{"hidden_size": 384, "router_score": "sigmoid", "routed_scale": 2.5, "balance_bias": false, "vocab_size": 11272, "norm": "rmsnorm", "norm_eps": 1e-05, "tie_word_embeddings": false, "max_seq_len": 1024, "max_steps": 5412}
Below are experts of layer 2 (counted from 0) of a mixture-of-experts language model. Rows are named router (the router's row for the expert), down (a neuron's output weights, with its number) and show model dimensions 96-191. Each number is 128 + 24 x the weight over its row's rms, rounded and kept within 0 to 255.
After each expert's rows: "comes before" lists some tokens at least twice as common just after its tokens as in all text. This comes from a sample of Wikipedia text that the model never trained on. Tokens count by the router's weight.

# expert 56
router [120 169 134 146 152 152 155  74 133 121 125 126 137  88 101 177 117 128 114 171 108 136 133 133 101 161 165 126 161 164  95 124 162 123 110 116  94 142  90 106 111 159 137 145 156 112 166 124 134 130 139 168 113 154 154 138 111 157  99 156 178  98 156 121 136 122 150  98 150 159 155 122 162  96 134 114 126 144 131 139 128 105 130 118 124 115 135 104 162 122 129 150 166 101 138 120]
down0 [ 86 123 122 124 141 149 143 107  90 157 130 129 118 111 124 117 156 151 130 120 113 100 132 130 102 120 102 145 154  95 118 138 152 113  94 135 117 121 156 127 121 166 115 133 113 114 139 171  96 100 139 107  94 119 125 136 154 160 107 130 122 157 147 125 108 103 125 140 171 138 114 106 167 143 127 110 132 122 119 126 138 167  91 168  98 113 130 110 135 130 128 144 118  67 122 109]
comes before: ",", ".", " States", " York", ")", "'s"

# expert 3
router [118 128 143 121 119 141 148 111 140 140 137 171 171 122 143 143  78 135 115  89 129  95 117 119 114 167 153 125 139 148 114 151 174  94  68 144 111  81 171 106  89 134 147 160 157 147 195 122 119 134  87 122 136 156 123 142  86 154 148 167 164  96 152 117 116 106 128 139 104 126 111 143 177 132 125 112 113 131 109 113 108 100 144 161 123 153  92  95 138 123 141 130 155  91 102 113]
down0 [141 132 124 142 167 110 157 129 132 133  99 119 123 131  61 129 120 132 116 109 139 155 121 131 154 133 133 141 112 120 114 134 132 112 101 170 140 173 120 119 176  87 150 102  71 156 130 117  96 112 133 190 139 157 155 143 128 125 165 119 142 132 137 137 148 148 119 102 130 125  93  97 126 141 141 134 124 102 105 122 122 134 148 134 148 140 156 154 109 106 144 116 137 116 107 146]
comes before: " The", "\n", " In", " He", " It", " She"

# expert 23
router [143 159 135 148 150 125 125  91 151 106 117 127 122 149 145  89 129 157 124 151 110 127  96 148 126 174 146 101 104 137 109 121 171 119 130 102 112 115 130 108 116 180 166 121 121 122 121 118 126 121 102 153 173 109 128 187 109 124 135 121 172 114 143 117 115 152 163 124 116 100 130 134 129 109 131 146  96 159 103 131 155  83 184 147 126 115 102 116 165  96 102 140 129  94 140 135]
down0 [132 140  87 138 146 157 120 102 142 154 103  99 127 121 102 167 108 160 130 145 157  75 167 135 111  87  91 173 133  98  88 140 135 121 128 105 117 129 122 136 102 137  85 109  75 160 138 116 145  94 104 127 118 137  96  96 149 121 150  58 107  89 187 103 126 124 118 181 132 132 142  93  96 117 138 103 137 111 102 148  86  82 115 118 103 153 158 133 135 135 137 122 117 146 154 100]
comes before: "\n", " ", " 0", " 1", " 2", " 3"

# expert 89
router [ 72 161  92 125 157 146 149 131 149 114 108 118 151 119 149 139 142 145 147 131 152 112 152 128 128 140 113  85 113 166  97 120 133 107 138 106  97 153 157 164  99 179 114 103 136 102 132 111 140  98  93 150 112 136 141 133 124 150 144 137 135  88 131 132 128 136 146 130 126 144 137  99 111 177 138 118 136 157 103 138 140 158 139 135 166  95  93 145 139 173 144 112 165 122  87 138]
down0 [137 118 128 123 131 119 142  83 127 123 125 137  97 131 127 133 114 135 142 144 123 123 131 120 142 123 116 142 136 138 115 123 126 130 111 103 109 113 127 116 101 118 144 133 130 129 160 119 145 124 136 121 134 140 123 137 114 144 132 126 120 148 133 107 146 138 133 134 126 125 136 150 255 132 115 128 121 127 147 141  99 123 166 123 115 140 133 137 139 122 133 104 123  97 145 147]
comes before: " the", " a", " his", " their", " been", " that"

# expert 82
router [104 125 135 133 124 170 134  94 112 135 113 168  88 134 111 102 142 169 135  95 124 125 137 120 130 158 138 135  97 184  87 118 121 121 108 129 102 112 101 133  68 126 112 179 135 128 157 138 141 141 126 138 114 131 120 145 124 103 136 155 135  71 114  69 131 109 138 151 103 110 140 138 158 128 146 121 130 161 126 112 124 108 124 167 116 151 149 104 177 111 110 110 157  89 149 133]
down0 [ 90 123 153 134  56 132 126 123 168 115 169 102 126 145 147 103 100 123 114  86 126 108 155 101 111 135 126  98 118 128 134 120  90 135 140 142 123 132 162  98  78 157 162 173 138 141 151 130 122 131 108 145  91 132 125 101 137 129 113 132 114 108 104 131 135 124 143 150 122 181 125 142  96 159 101 117  73 136 146 139 124  51 134 159 136 140 121 123 123 135  97 119 146 181 146 125]
comes before: "\n", " The", " He", " In", "0", " It"

# expert 63
router [127 164 150 148 133 157 163 112 131 100 131 146 158 138 145 141 131 160 143 116 129 104  98  96 153 144 144  94 138 140 126  96 158 111  81 126  88 139 144 112 117 172 134 152 128 105 152 113 108 161 115 135 115 122 116 124  88 129 118 135 183 100  93 111 125 130 144 142 123 118 142 135 159 140 110 135 133 116 111 118 152 103 168 116 137 136  95 153 128 119 147 132 139  77 120 109]
down0 [ 99  90  70 102 142 112 130 112 176  87 150 125 165 104 131 136 172  98  97 116 136 151 120 145 134 166  84 114 172 154 139 172 150 107 138 112 127 150 143 142 166 111 123 139 161 106  89 131 125 109 111 156 101 111 108 142 116 122 126 126 123 161 112 130 153 107 139 159 133 110 152 109 154 134 122 125 161 144 132 109 124 140 154  66 168 180 168 126 104 170 173 111 110 112 143 154]
comes before: " ", "\n", " 0", " 1", " 2", " 3"

# expert 53
router [117 142 135 153 144 163 111  77 144 160 129 149 166 103 178 150  72 120 136 103 154 136 127 155 113 164 165 115 168 134  64 146 178 112  73 141 105  56 137 111  95 144 156 166 129 118 154 129 118 143 111 140 129 171  98 161  88 157 144 162 187  85 142 110  92 109 121 144 100 135 144 128 181 126 116 113 114 146 133  80 122 111 155 101 121 140 119  89 138 122 130 124 154 118  99 122]
down0 [135  96  84 102  77 152 139 137 133 118 151 113 127 163 147 106 141 103 159 141 147 163 138 161 145 110 154 139 132 118 152 116 160 119 146 127 138 127 137 171 108 127  99 156 133  94 137 104  96 145 125 101 136 137 141 166  86 119 126 120 139 138 169 119 147 129 146 105 149 165 150 148 116 142 132  83 147 155 113 147 141  94  98 119 157 143 128 114 162 136 147 121 128 145 151 109]
comes before: "\n", " The", " In", " He", " It", "1"

# expert 75
router [156 152 133 111 161 143 106  90 153  87 100 151 147 107 150 145 167 152 111 121 120  97 156  75 101 149 119 106 111 127  90 129 114 146 115 112  78 142 142  79  90 167 126  93 123 146 142 110 120 124  86 113 162 102 120 121  90 145 114 126 145 129 156 135  96 151 182 115  98  83  99 117 153  91 114 118 131 133 117 197 140 112 109 150 114 105 125 135 124 105  89 105 145  73 136 140]
down0 [171 155 157 141 111 130 136 146 136 140 160 122 144 130 117 113 133 104 116 125 156 135 148 139 140 150 121 134 126 111 134 137 131 147 106 175 161  91 175 125 139 135 130 162 144 105 141 142 115 112 145 143 136 115 169 150 140 144 148 102 105 133 137 111 159 143 118 116 138 135 130 180 124 145 131 147 116 115 202 125 145 114  96 161 125 137 144 117 158 125 161 124 118 147 113 189]
comes before: "\n", " |", " the", "See", " 18", "History"

# expert 9
router [146 131 139 170 111 169 139 101 181 116 114 181 125 139 136 139 152 121 161 192 125 116 105  93 126 141 131  84 114 136  91 116 137 150 146 115 121 129 135 113 119 128 118 168 113 103 154 128 145 104 134 123 156 125 123 144 114 116 150 136 192 107 166 114 110  99 140 120 151 144 136  98 163 118 133 162 157 154 135 142 150 123 130 112 154 189 108 116 117  98 146 154 143  65 125 122]
down0 [112 102 113 125 106 105 154 145 169 131 154 167 136  99 146 121 148 126 134 155 119 153 119  62 161 138 121  90 108 134 114  96 114 123 137 107 104 144 126 103 163 146 158 119 163  93 162 125  91 120 131 129 147 138 101 102 163 153 125 131 137 156 132 179 150 102 168 170 153 133 181  83 110 123 144 172 136 173 148 115 131 161 101 159 131 149 181 119 124 104 108 121 100 128 140 121]
comes before: " |", ".", ")", ",", "–", "%"

# expert 6
router [101 135 128 152 172 135  98  77 143 117  92 122 115  83 138 141 137 138 157 144 163 125 121 102 104 167 115  92 159  99 116 158 146 115 146 109  86 135 153 130  88 145 132 146 115 137 152 107 131 105 141 113 137 133 146 148 112 146 144 120 169 112 149 106 140 122 134 131 122 147 126  93 139 119 141 150 158 127 106 165 121  87 151 128 171 158 116 105 155 132 170 101 166 109 107 155]
down0 [148 108 119 130 148  87 129 144 124 114 109 118 116 119 113 121 202 162 121 125 136 115  84 148 121 107 137 114 132 116 128  92 124 164 112  96 136 160  68 141 147 149 141 101 108 129 144 111 106 118 125 158  99  97 180  98 141 127 121  66  70 140  99 156 171 106 101 148 136 147 119  90 105 122 128 114 148 114 120 155 146 123 107 106 144 156  94 124  95 154 176 124 137 124 143 173]
comes before: " the", " a", " his", " by", " its", " their"

# expert 18
router [132 140 114 146 150 167 150 108 125 146  96 169 132 124 119  93 153 153 144 167 142 106 143 132 134 125 112  81 136 131 103 114 118  99 118 110  87 124 133 156  88 129 121 130 122  91 141 128  99 111  87 144 106 156 133 148 116  96 122 164 144 111 138  90 159 160 101 152 157 110 114  91 138 115 111 125 154 116 115 123 131 102 177 106 146 127  78 104 138 125 139  86 155 122 130 127]
down0 [132  87 139  97  62 170 120 138 135 109 101 130 114 132 124 105  89 129 134 125 110 110 121 175 159 122 132 103 122 131 134 125 137 127 153 129 125 119 150 164 150 124 151 137 177 138 112  89 119 141  92 110 138 124 164 106 102  93 138  96 138 151 164 136 101 153 116 137 106 143  95 166 188 123 154 120 133 134 140 119 132  99 181 124 103 142 140 120 114 137  89 134 103 149 141  85]
comes before: " the", " a", " his", " to", " its", " their"

# expert 14
router [129 161 167 131 151 144 141 102 179 132 101 137 133 141 113 121 150 149 150  97 124  72 154 172 140 153 150 124 151 159 140 136 150 102  95 132 118 133 121  99 112 143 157 128 120 119 161  87 110 128 110 140 133 121 132 136 108 146  92 141 166 117 110 105 143 174 121  94 153 137 127 110 140  95 138 133 129 132 114 141 125  77 152 152 131  85  91 136 158 106  99 135 128  96 124 148]
down0 [100 116 103  95 127 155 164 133 109 129 139 108 144 107 130 144 114 125 121 122 150  88 137 154 106 120 127 139 130 165  96 144 101 139 112 118 124 122 110 124 143  78 107 106 121 154 110 139 147 146  74 118 116 154 116 145 153 108  94 147 105 136 111  99 161 150 127 125 104 132 108 143 112  75 158 142 149 139 121 137 103 128 122  86 158 142 123 124  99 162 127 110 137  96 175 100]
comes before: "\n", " ", " 0", " 1", " 2", " 3"

# expert 21
router [118 149 101 172 112 153 136 122 130 118 141 182 128 142 119 115 114 151 144 132 163 117 145 119  79 136 161 113 145 156 120 135 181 135  88 125  82 120 100 115  98 136 141 171 149 112 133 141  95 159 134 138 122 111 108 114  90 100 125 142 164 133 103 111 157 165 112 130 100 133 137 144 156 120 121 124 106 104  92 108 127  81 151 129 137 158 102 104 128 134 113 117 136  80 156 112]
down0 [132 174 103 129 104 192 130  84  91 129 166  98 143 119 115 156 122 130 150 120 133 129 133 155 168 109  93 117 135 100 141 162 112 108 112  76 134 122 147 102 133 150 114 159 130 115 122 127 168 185 145 117 159 145 107 112  94 138 128 153 133 138 123  98  90 111 100 125 126 148 141 152 164 164 108 116  77 141 139 138 152 114 122 136 134 126 136 122 125 121 147 157 140  89 183 148]
comes before: " a", " the", " and", " he", " but", " which"

# expert 87
router [ 87 127 130 115 134 168 126 101 136 164  86 182 148 114 106 122 141 175 153 133 152 119 129 127 100 147 129 103  73 132  69 129 112 127 124 102 111 165 148  95 121 144 107 137 172 113 206 105 110 142 125 111 126 124 116 117 150 136 137 147 145 116 151 116 160 132 128 131 105 130 117 111 184 108 113 110 119 148 129 145 137 108 147 138 158 117 145 127 149 138 100 112 131 102  87 120]
down0 [ 68 108 111 168 138 175 136 128 177 113 110 110 113 106 150 132 116 112  92 155 128  91 142 123 110 153 126 145 156  86 122  91 139 154 121 182 118 165 141 132 159 132 105 121 147 130 146 106 122 118  87 141  97 126 160 162 122 131 123 137  97  67 141 140 150 132 139 145 131 124 149 129 105 128 141 189 122 171 110 151 101 115 128 116 129 123 136 115 127 121 159 142 137 111 133 157]
comes before: " the", " a", " his", " addition", " 18", " this"

# expert 4
router [135 146 107 154 174 184 125  89 142 142 136 117 141 120 109  84 124 151 149 152 121 109 125 100 134 154 113  82 140 105 121 116 124 123 160  91 101 154 140 142 100 153 119 118  91 131 147 132 141 156 107 145 146 131 126 151 130 139 111 148 167 111 165  98 117 135  87 173 126 129 108 100 155 129 112 127 140 154 115 101 115 121 147 142 137 106 130 108 153  93 141  98 174 101 124 117]
down0 [149 119 141 151  99 166 140 131 119 117 165 114 153 134 165 119 156 126  99 116 144 133  85 178 149 126 175 108 132 151 123 119  81 164  99 146 130 131 137 106 124 110 134 135 139 138  96 145 135  88 125  83 145 160 158  98 115 120 123 137 162 125  81 128 146 111 133 104  95 138 158  87 104 126  95 140 125 121 105 140 110 145 101  84 152 148 112 135 126 165 154 107 140 200 119 128]
comes before: " the", " a", " his", " be", " their", " her"

# expert 104
router [104 103 100 168 140 160 123 123 160 148  99 131 128 129 103 102 107 153 121 131 132  75 121 127 106 132 113 130 128 183 112  91 141 118 125 101 128 133 121 134  98 140 126 148 114 138 136 113 109 116 132 156 133 151 135 139  91  75 130 153 138 134 137  79 120 193 122 119 125 135 110 115 151 152 100 115 107 119 118 127  92 126 162 141 143 168 130 129 131 149 156 129 114 123 159 113]
down0 [128 106  93  91 125  60 121 154 134 102 117 129 172 147 123 146 139  95  63 130  85 135 117  93 137 163 136 138 101 135 214 141 115  98 148 111 135 125 125 119 180  58 116 146 154 133 134 105 131 154  90 137 113 133  89 152 120 106 138 163 112 128 120 112 103 134 114 147 144 176 150 121 167 136 127 150 109 141  89 104  80 124 115 138 140 139 119 138 123 131 125 129 128 126 121 164]
comes before: " the", " a", " an", " been", " also", " his"